Experts of a small language model.
Size: 13 layers, 52.8M parameters.
Experts: 192 experts in each of 13 layers, 80 tanh GELU neurons an expert, 4 picks a token, a softmax router.
Training: a variant of Adam for the experts, 4515 steps.
Below are experts of layer 9 (counted from 0) of a mixture-of-experts language model. Rows are named router (the router's row for the expert), up (a neuron's input weights, with its number) and show model dimensions 0-63. Each number is 500 + 40 x the weight over its row's rms, rounded and kept within 0 to 999. Numbers have three digits each.
Before each expert's rows: a language model's description of what the expert responds to; "gets" lists some tokens that make up at least twice as much of what it gets as of all text. This comes from a sample of Wikipedia text that the model never trained on. Tokens count by the router's weight.

# expert 61
Description: Single consonants in compounds. Single consonant pieces starting the second part of compound names and words, mostly b, e.g. Blooms-b-urg, Mechanics-b-urg, Humming-b-irds, Air-l-ines.
gets: "b", "d", "l", "w", "h", "j"
router:442538473532448537445430482466508517495526501501452459501517485502566501556445481532481458505552510503539509537542532491428533408533534473528467451474459549437541506453480450512560531449547477
up0:460487442479465428523494417522571507516469523613452575514436484463471492599475544469438448571457530500533529478561514563526526484484525535556479515435463525460512493526483484482519506503498448
up1:458540601487451531478531469516532442477497512538505510502512513535507479557523480503498524517466530473472543462535574476463535475535447462451503508537440479469550502422489463495498471570538519
up2:479413493494513484415506403490562457489424471501532468426441451512549443504461505562424506489523487470538498544571522507496531519481570570454521511482450445542507460505529534472505532572514544
up3:520453509508438557501487437469446535542517489537482575449536506435497467493489463499471533497481373517482476450496567492480531461489554461503417431561487496511479514439542496546462494404452541
up4:471559456530476484469357524532512504503498470479527461535519465492460513478492457534480492456449495505502487515523547625567453421552491512612489533506512519432499575494498491525483507460495521
up5:514460465453538465508432587476554479491501489456398428496570456512470481543521460475445437625475454477495566501462432518563446531539550493522477464534520466505508534473508481534450512516493472
up6:503496461504443447544474476480495471533516528512558499545516514503507482539523537482448562485460460467515514453462565579482525418485549575494528444562459506518470533493515460475573477461508490
up7:516499463506517490473444447514512514556470523481479430476549468472495520490515490434536566535420439446538505500472538472399462473503455543457482533551493518435543596438498429489400487432491524
up8:498543446540435489434487525479581524462540474493476492504576496503520503452508445453551458472580483499428471504512501479528454465542524547546505444473545530517435563478462430491536513463489494
up9:572506451518488502499513424541484514453469515522484461488543532478503486510498447544509452474504452499546518564585575451473562461505543524503521549405509517471433474501504515491503539601514457
up10:476502518496439469472536470463538525469528495487516532485569550552501526514487505555493424562485439500533515417538508517465492465591536532545563507520486462467476606550563485500522564444448518
up11:528564472516533567527504514480480472413472507466478549496526449530421509513482507488565499456591529516502501567445505543470502423456544533545484484467470559481557507514466506468502443458496552
up12:474558478502518457513456487451458380449430493531441548515510464525447529485434526515424492514448509523539481455481494615533447437507500554619507518496550464495462519489496512539554499414545468
up13:473522487559532587528514463466521473571520502548452534497422461481484475503504477406497478514481517505484547484553471474493438499434474553484459569464488575490529521453484475490402544532595496
up14:435487490444478542468544516444508512446525507485549484537549508492545513495476494575496503484543539516533598457487528558502500440432544510535423548482417546424486441481498481486484495456501510
up15:481452490524524455563506490493460420502477496561516554502454482478494453457477496543526488471500515488460505580530524530555476535497546441518477507410495531483445526516413469476476491499465510
up16:509577505505410488523526543481468487465535486542500537508472541494459602477435503444530472512513546537533542575486567514560507518534485494452411480510488598570431563416482483545468495544519436
up17:507575445476542414418504534453533498483526544531559464461492479440520490466454408537469480514556514469454582518496527457534435369434543477489486550459512506500495489505442498467509504469503488
up18:518533538530464438547481410449491473495474560518532527492487504497515486510507514506511533477468532522487514491541571543502481517419511414515559490523514467435445472480479509474516493523444467
up19:505456511501486501475545540495518473421477537557521496464486499514492482455547365522509587514540494547464556479547516539549499480503532504456401496432462428463542497515502504505509493471476506
up20:455587500496430451470435502542539561527483497506489497514446475462533520491473492505425488492472530487530484562468539510469456425415515536476404495442519505511473524485536506469522491506501555
up21:471430437531515562488538513447484480465539442510524503574502495502519568589460448522501439541456477562483463532493468561530511516505516473562490514582467465544413444422453509524546546481577461
up22:427483501521448494502453489493494506505498438529476508499495490561520549525534520458442490543462517563489435529530447512521481443531533445456470515565456505524465469476493499542532501443503513
up23:478543525513528439514526566431568460446498503508439564490504467528525511534537535481446489461571476520536458591566524503490453533542496503488526484513480507489473540480570482498546578494547466
up24:547502447550392457436544459484510503497503562531547535504471516472547490559468465568480498520459464480481500391490556549483517445491525532441489489540442537546493503523464508478556495500513478
up25:413515465480469555528479544490517449514538511510481535543538477481513501618443500476487488533583467519476508481483529486458444504588469489528521473432424503499477571584520485511499489474452422
up26:462540536512506486487498477511560506424479523482432561466472463532509486417530465559534480439647456490429525482484536506508502487504472552525545486477528581503496486493438425502574558519468461
up27:424501479513464484508404487432456434572518502507538462547493486481562499485464517464520500537557467530509495548513469536507513476515456462566434538584434506541470486409570447576481473462441420
up28:499525488549562415476424480533465463462486524543485544509504519525556434543417521401454435518531517469528437546502497497463522504536499481584462453521477485472420477532511488503473498473546476
up29:558533438481470513506446458513534519502391532491462476484508515504522526475468523535556482550539492471475494565536507456466515452513501555560476533476478514390548459520466573425490471523522514
up30:581523452561518506495522433509440505430440535517555446530436491468533472519467488543476578538470495594437485511465484475445476493507537452523419472433439466512524446532517467441516461530533489
up31:510459502501498518481410497486475520454452466494527556514514507507507523536532519551489467522452474484491557438530520515406552525538472479522522497500434537530509573463488445564514549503524516
up32:438551501538505490497443448479504522450457483462479502513527469484498426531450535542474484556462470499478485570482554515528491534471462500539556458559493548475468505476476534528510496603589524
up33:504513468535505484394447479516556552484516464501603537469535504494533500431516506528504488458466499491545534472475478509512542432464510502543434467484496425507545494478571519502531497409477413
up34:477493557560456546473477473402483405434509457490505413518504439521471493488500473507535556507427564522466554505531586504548538516449489467504544495478529548502530499521461531480525478543549522
up35:512567501534455573386464467489594527529535446494565487448538530519525493585524479536455425548546502467530501444477517488486528430497476527509497495499545539512567520546479493519546563478492517
up36:574476525467505521556530493490541486452562557508460542484482487511453458462491476532547501495446467475453539431525553505484436502525468502446467536417518466500586534499496564499577454500574453
up37:492542397542492532482503491507512560502469526509470521464503509537556490535460484569388487473484440505566464520416526518502474483512462520495441545494509483492481466565506523442530493538536483
up38:444431552498480435491474520434513521495494637459453439453485482485472461487484464482462599455485520477457463556524505521547519508542493478488518569486469555493449502454532528462528528474410510
up39:468535492508535560530428480482483463462564517541511536513440560482495489531551449505480436484568469474484534534440485488411474482465531472452491517443421445511570509530498529499515515445544527
up40:478439516522435512506499474515540541504452523558518479400530475482519464547557481467457502629521534519490553470526398520497512501487463510548498384431535509547474513494456505459511484502490574
up41:472468507535506496483534490468509467515557606492502489479462542451514521439480521486450468490554525465450489558472483459511553426543566542493517535542531504526486554536469536435429467495542460
up42:544497424508521549486591474508482492437525510501468504492446501509561470533537455464499567476468493536493520575520560481385450447434466419498504485445486481549548557537516492552521553529492434
up43:438515526516444493407520418489553547465490625549521540481510463488470473523465512478462442536557440460484528539487512510520582567452565535557529488546501453488521501409440544502527553431486453
up44:517533503510472527481399488504455555510485523570453511533530513494485499492433443518441435496552437450538494528497542501532538430548483584554491547404526482498419518456528473514556582519494484
up45:536554440467541475473531455479512482506500520521496519513502507505515496530528508559516517518494480531519570470532483465501469537438614414463511581528505559456562455496508547498469471494535568
up46:411568466553505459465526470488520452458448437500585512506453447481448532537505469538472487442539524563523556526507508497494473561502509521496476483513505450532548523521520534475502558480562446
up47:474439489510481447565518532414462443490560498522456496549559542507485525573483534537535467529448505503447469533579515527455500468502536470456500534469518523516495581520506484503523458567550482
up48:511449485483476491399511466532554488444499504493515451482464540538550532566467449505536488516516507469551490455518490482417421459470524547465482528393567493498497535516484510453555519474498498
up49:518526505510460585468452471461481538408515536552483572499469446457554495446473500506509502485483408518491525482490517500472486418487555470520463461499482534519505463451485498515570502577489441
up50:563538517508495582479436529472554443500556508431500535488494487519511516462459490551451422535470466439543475467458502493464579480517582516507549581459510473422565453534454557536499523457514481
up51:543615532485474403493531519476501558525396468505505477482531502474439504522539493544435563485475534454527476499563516490497550500458528467575503501477549501483450496535471371478520467436481450
up52:418534531487480512539559461474544478525472490527517577524557455466540527544429544511533488517421428491568502519474581529488508461442502539477521483516486507514452470527465552461558489491575519
up53:442519510486408508607498429455494555517530526486454497562494487525553497520498515543449438492471463475508563537451533525536525471570422490538481473522512564422526529407543526487561532432495473
up54:546480422495529519450411482552487512488580532522519484496442549494533478499495493564459486541500466494534511427550506581506573567515508483491443475466485540551524503444455440525414520426580499
up55:520451569479472542550467461412523499553462503500412453506496508533533499465538524442489478493475498480488491520550592502536455529572466483490523462542454458460547473537501518461476530512556476
up56:535548464523496571476482460473567445504499574508490518448458532540521477460522507537493469560510458473444574504479530494478463427526510440459496485485507595489548506542474427479491496523478536
up57:527547556472467484451496483470522544481443482488501531475449505472531524552527551488455492507485477502484525532512514545475621446472515585553584499439552450480502568512402502514508544511462533
up58:567562528513520473546440478501468470544518571545473448454482509543496540587505490491502496448515467499457517540528438488398561430541528501531492495427482556436475535450530435491477493523513532
up59:505508426521436490461460508459448420455512501512441502528520566506497486599394496492530469451591548532507470520524508550449601452511559479537562514519486466546468521456478391503490526515437538
up60:479555435520472536425435466460497522450524488502501556520450454471536498553494530610521531440451446499525501500481517550447520501503535479436441467547455533470412574496460455504496506492485484
up61:491521532491475507467521388522436458442462515520528478534544533482544467556432514515480489492583532486529485533500505615431495514502527474551486450523509512450467484444501484515596562469494456
up62:463521508504426520486462507458503441561499523505472535528490463455531509567406544500553410521534530506511528535520511433556541462429508502514542502508451535471448425520471492436520529529484539
up63:477464479491492507462461483489439482541444515547508416522562502514539502557488426509525482483557544554558537487580458528505493473516485512478426450532506535450525543513522415507586548478493431
up64:538576487479434549430501502544446485545483547519523507441478482517481522559517546517447450502474507508439471469492519498516550411544561524523501486408526446537549465452419573523441488504526500
up65:451507429534443499496463509470554502450572494462536543475451505493497513481506508608444478509519465504544483473514502578498531486496557564544487461555529508428525491412471489502502505522515470

# expert 14
Description: Mid-name letter pieces. Short inner pieces of personal and proper names right after an initial capital piece, such as r in Irwin, aj in Hajj, ur in Curculio.
gets: "r", "ur", "h", "l", "ah", "am"
router:454495443530416488469488476491522470463476497526512490409537494477538475491474479568501459532530539508451549506512519492425466460524517528552409459476524523394479545430458523427493484481462533
up0:456506544510458534527523506534481436499477510508453463486525465525465505484482502458514446551470526565503463497601454530471527489435485496511506484525426558513472494536485545382445491508511483
up1:522507483519467526456461416508544608456578527480456437500464546478483509541556496556471464425489490426472528466506548475477530498586471516492498543532503485490498573455502493456529550448484479
up2:437483527466447507438487504475563487525450515547544527480568455516557511482511508482509534516524527600513518519479491487577426419496462450502495447525480512525498450543465489500499521449462474
up3:418524590474492507479530477484474558459468541511520567492546522525514543522469429518457472449501494492475531473503501518496550484493565498578491459375544567451525534598527503550465491492460474
up4:443477553453465479539535484419484522495531555572448506478540478534461501458481511503417513541478517462499509495483505514470481462475466544522436478540468575497481503441514480465550552553507537
up5:548475402530469505431577548501481465493528467552456550532494527504446492524475553557491511555444457485536501505508465508495483391552543538501482572569510497435498491492538552476485520528582459
up6:499468482530439547485533471426503474548445530509525577551478507469492473549498440458521497524512479568474572493479488506484521543479451521575484448504532505478488530493517513506521520486534510
up7:461556494478483522520458498509546432442433559489532480490498474479584509535504402595472543563518521519481587528473505501423493489405456451524488507519475502502425558546459475475515525450484472
up8:528515504508474544515502399502506543515473482500490530418468530442441434503478433496472487504510509460490515539484472467466507496535490523513455553482474473522484470460482501420608512552510527
up9:547433513499462463515497453528537465496528557522523485553518480491474455507519485419495493568417503503465477495506482514529454484481498473502419539464492556459480528474488421547479516468451510
up10:450622468496532471477576504528494468495517540486530483419506460500468503503579484561501421509572497496453513544501469517450465530476424519471534511550478559543385469525426523544509560485495423
up11:530458404501454547361506497574573433524521504507519463509573512494479426478571501445489498502506517497456565532488486518490535512477539535542557475454489499462555505478479489499478539542524527
up12:441561535476455543456443486511475508453478534489509486534551516481554488564393503520477431463522462510572510519507496563452475518466471513517505395483407565511568498444492518526522509447506553
up13:472516535466519463503445507530481534393536542519552476454549500484531494417543451516504524493555478514514519456504526503428516506499560422531530468482446482429533446505498511499514539540571534
up14:513515472539531480494507461553547483429459438597516533434488517492553525496475497544481492567592516472451493471457514480452567592468478459534444485479489436504532438452427500420432500487522429
up15:406538495519465509555431481450461534496415483473459451489432511477507485494464491413461566468533528428511581491541475477453517518501471489526479514461486515420518423514457545463429513550518454
up16:467476596500413520401479513542464541451513518549464539444572501537555482530423456553523552487502518576536437507523493526449442463449556468532450447497502506477500477496474527474501499501489513
up17:518505484492507565438496414456485569470458548440469533508425531542559495521423522543482520509496442457494533502548512504459549440525453468479521475509517519482513430473524495469547519474516541
up18:419458487469534583450488477480545423577411474492534519495462530503479422458426520549489545511442440487545475520520480488478500535510486462553507528492506513464539542427494470430536577487526465
up19:550541495484516489469498444493514473511448487485533478474497474413540474506550444514475519476585502445549494532518536447489502471522524505461551531481439453464487525480539511395534532513520452
up20:449468445466476517547477530493460524493459501463487421575426442479451479486554519541477489503498517554565514482538512509524450528446525540540498532469433527455476540514396546437467475508459554
up21:420485454534475508563554375518545545513531511496501568517598491452562499491446481496478473507552461583495447515465507493445512516404476466508540490519433509451538507519544445366538549578524452
up22:508508503478499528421500486463536511459451543486486466522537436498515532499575494462413500483549527522502477496449434501516485460504516425556501485391443538492523530575499499475493523527532488
up23:479496493554532524474450542494522481459471455481485511515562459485517446492494502462456474480491502501484441466558479527449416498491573523538484425447505502487499576510508445544474495499492514
up24:538492551529391460487509566480508433567450490488462447515565501499554471483532495492469491546499486521551466502568451599542525461443486483440533502502502496516464574419512499539570466444517452
up25:467530569483500518488507457446443473443455510517471535487539502469451468525506443500513477537462425496491550473564480531525486505534517513552548487414500440491539474416473522477533480543544546
up26:450547517486501492442441482479531456511487521493526436517538457520429452546543503471442496478487498504485493467553461528474499475501422473506558490353464538445567536460500525445541548485484548
up27:549493547539541573436470479545503455537484476546411558463511453490541468519489530491530532471480432529455483540524513450510540512460470449457452445460486471546522592524543539462533522555494580
up28:498585486513440463452498521532519470521505562508534459402488496518499477524597447519475494476597517462470533528465553517478534432483465475441421429504494500494455533417566439506523515432536473
up29:363487518485506510517493447498549483422454497493449495551470521465460517504495451492473481421492523505481532548472493468515510485488472510584560470478519553444579500544524530495504510461510537
up30:525477534553491501440425472490561471469473526457479469498475451400508449467433479528545539507521468543456482462497439442478485530528479479490594490529537471504471474572482489457419501536490558
up31:505571419514505514439529517515477411506443499517529537487546475507543457529520598486487512546545483548461469495534435433490454512495478633506485462503473455536480530420473527503470493459511489
up32:496511442513431493531513456497533385481420458529485423489566476484413537512544459473437439491515550487526482532506595472450490499520456523548556509489505512582511490451544506472510462457492514
up33:536469453530492538461500435498494574554531497401529451503422515517530529483465534546474499487542476468548566453479488496477468444513529485467573500523542549607519462496469527433480555466576504
up34:579600551511499538449517517465490490487507486453484517473532525472514508468499543513524532476534524539498448516495471586503410512467485472502509533509551478465502485451472450564465584463585511
up35:547489513525440456493531536493465468516475469499492575475512559478476421488549505552531584479459481525527503551513523503500468509574558500498428496517498546438452504518573436556487522485446456
up36:494505529475445501461490522480492460445532559545525505477599499491546511524537478506436438519530521499468544531513463504520522536559537501578527457427451530394472562540475499520448508451487552
up37:533478517520534463518515483495484437485436492549475558507497559497468458531422529518517512477495496563540510488492544513509454463609560503571484523515507472491460500519529501549472462461449493
up38:462550430480500498541487500496514442513547505505514478472533433487607503517531510542507460506466484479539498480479485560471517457457498483550456486480485477458440562508511390550497497434542521
up39:495567544459481550542535447479482543530571545478471509447541506493562536487480419512482425479561489501517481486476534497466505478533519571500497515514529527526508563447480546428500509515515475
up40:467529461539481501542478521481583472452519471563501430502477469464430443505498540505539514498477513549526432520510490569463473487476540529468469512438496544457567542517513520471467496508465509
up41:510550461553487517498504489539487450437502473512473519558365507494524480463451524496541566462533478539481469611518481525506441547458479516493406548485539562478453533462520446544521540595506531
up42:534490545491440576476507456528536446538543463509518553505418494500562475497506465472515468468481492526493428476487478506575489435450495463493498486470427490536608503472488487490537510533495486
up43:528475558515468474516498493459485541488466566504511400459555548476493439526508533541466533495465502471502571525563508528484472477482489449533518413494531498462531530525544520513570500538516520
up44:535519524520526460457451497493520432495542537605454549389440489458474496473476516492518583494575434526455495501492541446467521488506478416465416462491482503532527494504509469499476524518478541
up45:547472483573477507514489504491488493532563509518471536520524487433506488524377434523516498545473511544561483440534496478506475448551540516462456551456519484590410560485449442562487466497528485
up46:502542391504560516444504439537504434486558506544464511490517412509500507520543541498493465603533487493463565543537511557508539501440520479495516460452458476453464492435424564520438486477542497
up47:454514410474575532518476462487486530516533465550528394482530463463489517495470507574503523575406499469454515518470538556517529517451460538561510580500456493494517510482453530532508536488495501
up48:528493480563428518531482506517484473375427507484536515501445452498561494527511407430488545529538517491437471440522538491511446508495497534445506507441526510488534497497493465487460507524447400
up49:480547504487426541449555462464500476538449538514511444460446430510486505555539464456502518583499520525422606580507518503463530487500483473511509490491486535423524471459477511451517494525492487
up50:448491420427400484515526419515510528490532516498475539465536497487464497528539460476419435526525488469465467419471487544450558505508520547491492483419523476541503577442475457446501555517526497
up51:572557552507479520446478515527500507467454528530512508491591539523486410518534538485500499504543501517485544418488513519540420483549463536499524444559443439452493495490497507541478458415445489
up52:511588520520428486462470492507511465612527605494524443478436492493453479495532551510437445548577531487483549521547513521486474415437482522560486434465565526426488509466511520473535505462502447
up53:459544484463405523547504480476479554537507572519441521501497536503507491539578470565465459505468519498519443475521461522581524508524545511497509510527493483504553543486484551504445464474476508
up54:512583507526470512535478500523518444403481451497498470497465486455538515490432529495544575441457507527557431590474510546499429530510527517466449531506515512492512458479488426477497515496545543
up55:456488483490514476503490453530479558486556494518524517498486519529548462473533443503462484539450473484461547585538487558432514473446554518531462432456549502480543534444444523414497527567559508
up56:438513488505499480544518505499528396485569502512516431528485486506561513442540454543455473521523508522492525585441518500442522455498535530475482457502479550470445569464523421541484489510422394
up57:567540456549391488467527513491513505520474534537500559531489487467497501456493486543495496458455496469486491446485538478486588374524517446535501558466517519541517503464535512522514519532511484
up58:435490462497405501477472439478590476461494449496503525521532549530528501481419462540428510581483499518473553518519512536471544524575474432583467508469555564472532544431448524467470478533464530
up59:464495454498469472569529426537509489496526464488529451526510447495487529506527447496478515463509474453460520497478530593486514518473589464507465492462554489465490535444474528457540509492569532
up60:490474434412479502472499474523546549450587499508490510484501470518493494488506556507510472456572488432523448533500534539536528375559501479532484470448429505536553531424515501469570535447483461
up61:458470466529520474489451595487457507552520518537471574576550484532532497488533514490465512508482497507564464488558499571532464487568530469533475532494528479521441513445498416526512504447545416
up62:517509414512439499477501471486554398528555536485496538500450422505481575510568464530438514545439502494495556551452525508545541457538497494540488506466482551546522503473519498604439494423433497
up63:481506548488496495462519466500483492435462499480481537463459478500500475477522467498475480547546480453516489525547499517465526506459468444539588475461545518398488498488512512503522547468597517
up64:488522529468457538470487463508552478498480490457509451516547507500443483475419501407526515477528523485446537542492525441495513530526447436489580461468514542467580524527505522374463516497510584
up65:537545494555450523442517516468521486476519483535487539478556498463469415522531556535500519479508397512543457500487493504437434511475482545531450548536490515533542532508547530498433546470481507

# expert 57
Description: Common-word pieces after B. Word pieces ending everyday English words and titles, often after a B or G, such as B-ill-board, B-and Hero, knocked out, backgr-ound.
gets: " out", "oy", "and", "ank", "ill", " up"
router:478583456540492539500475484403471514445480480541474454476526477505511481512507479563458520548558486538451553544501544472464515467529630511491504450501433504429543517479419483468496491527558475
up0:536540509466449488469488559437510527511473575506485526483481523490565489485424508507475518512480443569554535549514547519511521490532479479574490521540478490498478544415539510395510549507477458
up1:444510484509495523478448438526533489502480536561554480510459533466496468526404568509441459569469497547488548525503498479532520538492473524601497517506524485428525491492495456471495567475592511
up2:509511508540492449527460537492541437485566593500523505460534538449533558570571575484447468514542496501508575445499554515465539395583572518491466495440504497529484557511469399549493485438478453
up3:531551491516469594488490474537493443516480493557509502510502508478564511514487468529519532532491521494506472568511553554461535429545481481523480455474449561468598462436461527463479479486540483
up4:499600465507504423535555493469456474493540591490460460524481482491484473542543504554561513531603520585523489474561495481522526516508420477520516550512582483506462489475474351469470518490533476
up5:447437468537521551496495482483502498467460502517420486492493602476506508510440533557482467444506455481517589561501515516457469486476543509509510496480413521601529439451567502433482507549522555
up6:525542477489472438503475434520498476570461461425507569439546499436603482512491436563522448536571571481457549566488505500528497518504460444509520540482433490491496461496462435413515500521528484
up7:516536540473475549507539487554526473488523547513505465446481469443502495600494450540388480433444467469483494533539544567467519485523506468510503457496526560493497543484521494510502568468511520
up8:432545462487480489474483544517531528457452546516489443444495516459497464505554517574445477502517536511443562500520479509533528473456497477482515527544461467482480517464494511380528504542462505
up9:500545400480478518489469510458562478527457439468468498531627535470512531458488508548501508513566471468530441533549515520455459525508479477456566512464557512535532516471477459451425508531508474
up10:501505470505504506453478565507502507510427513559537497476598481519596509512497532590483498569467528456460494493530502454462536440490559431516544424530485477452565420443498541531528531505544455
up11:478517513504509509499487457476517475481460498545465552493557478508524519467499517533549515588514475552439554449473542523483556524438499424483493431525521452489520501468521535400454492553534534
up12:461538388515470589544529492528482505493571515468434522463512481511547478556554491521525499409504468481523577508513475491541435459557525477514516524499553484527485551589441486463495503520556524
up13:547555472485444492542471509502506523534553542464564595534531511455499443459463587535532489419508491518529424524481590522494571479483499546541464513505461517502462483459468546425485485512495473
up14:471507570495492524420536491535481483511480476542487445399509390505526444459479489526515545481519514546535569550494482506473452495499506458483527500472533476441520478467489571422506542515526543
up15:564577526560505535495494525503451540560537514534412446484496528489470546555484472490524420513545452544589570541495522487420456493481425509430482500478511505474577509486535568537510501530564475
up16:460494530479506542490468438504512485463447502497506515499504413482524406589521444485474496415555477495477554443481539501489502497498475495499544466517546553503537515514513441550518481426430447
up17:508509482542490474505529455525547510525460501510508439432472538474549473510554542504467593506455474575558462498497466471543535495495487411540477564583442494412451402514486514424456487508541548
up18:525564533539472520527484537464485486536523547518504497465516424497576468526520506589484556530491483496484518518460579457585585457530475528546426470517502475423537557529497528521541541497513474
up19:519610514490492500511473389459459456552553527518436492550465423489562482495470524513517532540553493518533476528550513496537539484498562473465529469561500545552572433478512516468504468531548479
up20:463499504450494405500425479461535462524481466498479519533568491480526471467482472488447517481545490445476543537506537508570447472449539601494517488443433476519516573453505450513540517510472476
up21:458518425501493568490441457464505516644447506478548533511442552489494486580500548517447467412489478461499532563523456529467489467532585497527535580444488490429451480468467472553512465459497522
up22:498468521532497519534475497468501499428520511587504506501514515480508592478433546477510508566485488545493490517428552540528576469524412635528485533455469519455507547482417444565511542454537512
up23:391504513524447536459512391481499462485465613546538554474582508529521494543528497492502416547526529470430481509528541471411549445452465490596484455555499511523486453523514536479576499472508454
up24:453508463510475529463487557467540527464547500523383602500429447510520480543471436504483517490566489486499514587526522532508610489500391484483446452480492507521539535468545517515459493456554492
up25:572466511500486510520503449514538517424586534501523470436494541458474531539519459491499454585530522514479478524511464517534547530453524454531444532520501499503522492474481571406469450506465512
up26:525510537504524468447458535429552450561474490485493505492482482481478535465484614541516530454537469523471459499444579584480521541488527440577506401531461538504525517431454515555502499529591573
up27:488569485473487478506444487554503504525537559447436607561530484476522514470500488487527498502523510504506501551508589500487523495444506523475451510482488516426505538496442443503535467558499469
up28:473544530493488562482519558478482545555467516506525555518568501479580560489498494435465481447484505497491496502499570485509485489524470497574425461524497490466595438479526465475411483546539573
up29:462548518499487481478480464444589501437495527484469544498468464518546519504419506436511435457555480479592489488477570482480481559513494501519435418433544575527534483477455485465478531568462523
up30:483529516515511412492470536473492490559459547475530492502497513491564493534498500559503546435518460580549574602507531477563428464531533461515488531563459522458499557483484537514470489523435448
up31:502516471573492556505448501522493525509469490445516503487577482542491482507459426477503465448469407476485441454522406452510503545460543551473455527488542551538544452533523461468470551541581576
up32:556516435519439424521503503482494489538476521515418499556522556529549514460502466459530449598386511491534563535529487490542525468585537553557481527516478500433432518458506459504479480476494464
up33:501496509507472510445440489477490514463510520439484454514552472509486427501471467484567481435563401477478527472529589509395412461510502499496495497489395487476492467478499524580461489532448487
up34:459491455494487480420399511555511572417508535463470505454468480517549521527465454494473532446451565496430522553521544474556401568499502458525542466526548477527515482472556468503523530524432440
up35:499506561508471450512432510557472569431487512544486475522487474463606446493488506507465524534568566494507505570438526521467501481553541447455501454467494519447492488482444458470507484532463434
up36:465505485533505516551496367511526543462549499504511451439479530508441478490500499529500583551400486574542539547467517496500531483404413504530439505519490441502480520525436470447498529568581561
up37:518477498556460511531475485484582479425439532510514528492487495421540488512437566471378432599568467489470550538489502477450535467481496480561464452485520529533537488541462543451490536569566459
up38:575513488551484500534436524468535441453495560521497472553474514422484517493533509523489483485569457468502487422552512503518466451596506539467470542498593505523510548482447503504491519505509475
up39:481467536472481483475495401533510532476525487520505525494487492528587503493495479573546527470456521553494540534514554515446526485521518572444466512410406568523524471487456465518425495476483453
up40:562499572520504542496488506521486553453461508517454456471514487502505463468521537538484518435603580482517485592414513457396508486574591404488486468523499474466518505523518444519465564447522490
up41:483503447494478542476473471444516534589524462496498568466537473472498477504439565522527484554579480514473448497471525525443450509486496522502518522437452441551414543512433453551520479466505488
up42:524492501511475474450500492479501481506533546503497513498532531511456540538555485442482500477508510462617455490507557520478462494521513426563469473458474496559499556500589488467487507534487507
up43:503487528505512536480520500463434481442533485492408536482516512521504449514528474502376465558461457523501484517516475463515509440545527539485517450543507487558528546469471489541479538470490502
up44:485485521530523516454514506501544525431488553500486500512532513460500529499542528527463500552506455557479479492505548497456501516561516401527481475511450458466551477458470424480484463549532456
up45:423582443470502569540561489488501459567581481636480546440494546496502520473507479534505490502530542511490520553531597499536479497473474527501489427517465513426499525480474470547489497473527480
up46:498496504530508491532492500472521518468527539523504513507396561548460561534473448553484488506456488534477463536486470530452519522479452520517462505512505507453417578480531536508485483517482551
up47:553564459499453500491562518530504472410492557538462506465502465481512539555521497500487515502443437541464494512487466483528428512526505452496485403563453504491519445505520557525436505481527525
up48:488553465492469524512485438510504567556514498445419491450554521516576489512471450537569481446527506562528548533470561516526539466561478523570489592486512542399437507505517550463476508481505474
up49:523486472472466544498445448500515486491487556453401585557501503486460578534486435526526518462499470504436472414516484539551498476505496519500421562451559482489559471479506525567454474490550554
up50:514441467510476502466516449514456476459558484499496478492579471541521530506518444577515555473485536508463511519468460509425543530553549502496569459485435561515481487517538531433501522521460485
up51:523469500480510551508491363484492508487602557495454525502464509481572521491429505478479483457520481481546496572525507506487490499445496531491523511360509525480440563530457439526470531477564440
up52:452474568489516559483422521525471505468517516517509494496497535452524516534492484471483482490626485436480578518513601502612520496505520516530495501461470517552505563466420445501461521528527478
up53:578560480504487525540503515489520547412510492450521504502503512470503504533507485518486485444502475505479425413504509516452552531567540503526479456494481477511545483492490460511505576495472505
up54:502514516465517548522544455528489530400558469457472458438494553503534489467500464508497448448504494547493497497481512495446473429495535477521503484495482518517427467510551500531418539492491492
up55:534461515470470485493461492488477479456462471558493501545549438490527444475505464526441499499547551471486583608496523534488497445531556559477477416425487507493518487453435434550542460539507457
up56:503492424592450487494496552443549518521490482515491479464462537493446518440511475527494459476531558535495536431493430507513472528523500532463503503485567490482509438484441500451501456499513524
up57:400483512482482567447508441464534555453497481520459553531495456541539468544498487538473509442508494571562563544533541513470534496526452522566531446473430528422465488421517428458515552489459521
up58:474488503474453435450525574444456545537493441539501519497494525506446521517448528514466545500513471481470585455465491507482449461497584585499477412525523508427463515465452450490503475533452544
up59:569453499513513483478420509500555461535496528505518620535467491490513490535479513449451488486542506489515457501498478494570478454589495452496506490552442476549531472509463476448507445454594509
up60:520475493511443444473509554497504514533554569537515494580449528509469532540459446488431427478574501524508464567472423520468473505528509495522514419484451536512489538522403497424469492513451534
up61:583481441499513459467508506468506515489486504587450558480441528454476505608522468521501497476535443489455533567559497571547526473604548540503457564464517491498433554510445525587423472431463549
up62:471475469497469551471505530538495488496526523553530528550489511437549513527524432573536449585590455565475574491530474520490474465471526519450522546541591506554420518500494557503531505442525461
up63:556493462500459473511444519519515533445560553565481530515438481442557500474463508517476482545455522471469460503499507548522532447527568500510472537407514473454509591449447513460493520494457456
up64:535557470526492485495495533446516481482576430496513494555467503490516541545394429497496467529574458560489550543522569472430448457523525533492509580448477464526514537495550473545448529490544466
up65:488499550539477453482504479410516476530490513513506422564542522508520460481542445467524489488496427537559552522490460443480500468565583516546467573525436546434532457486514541482419496484546513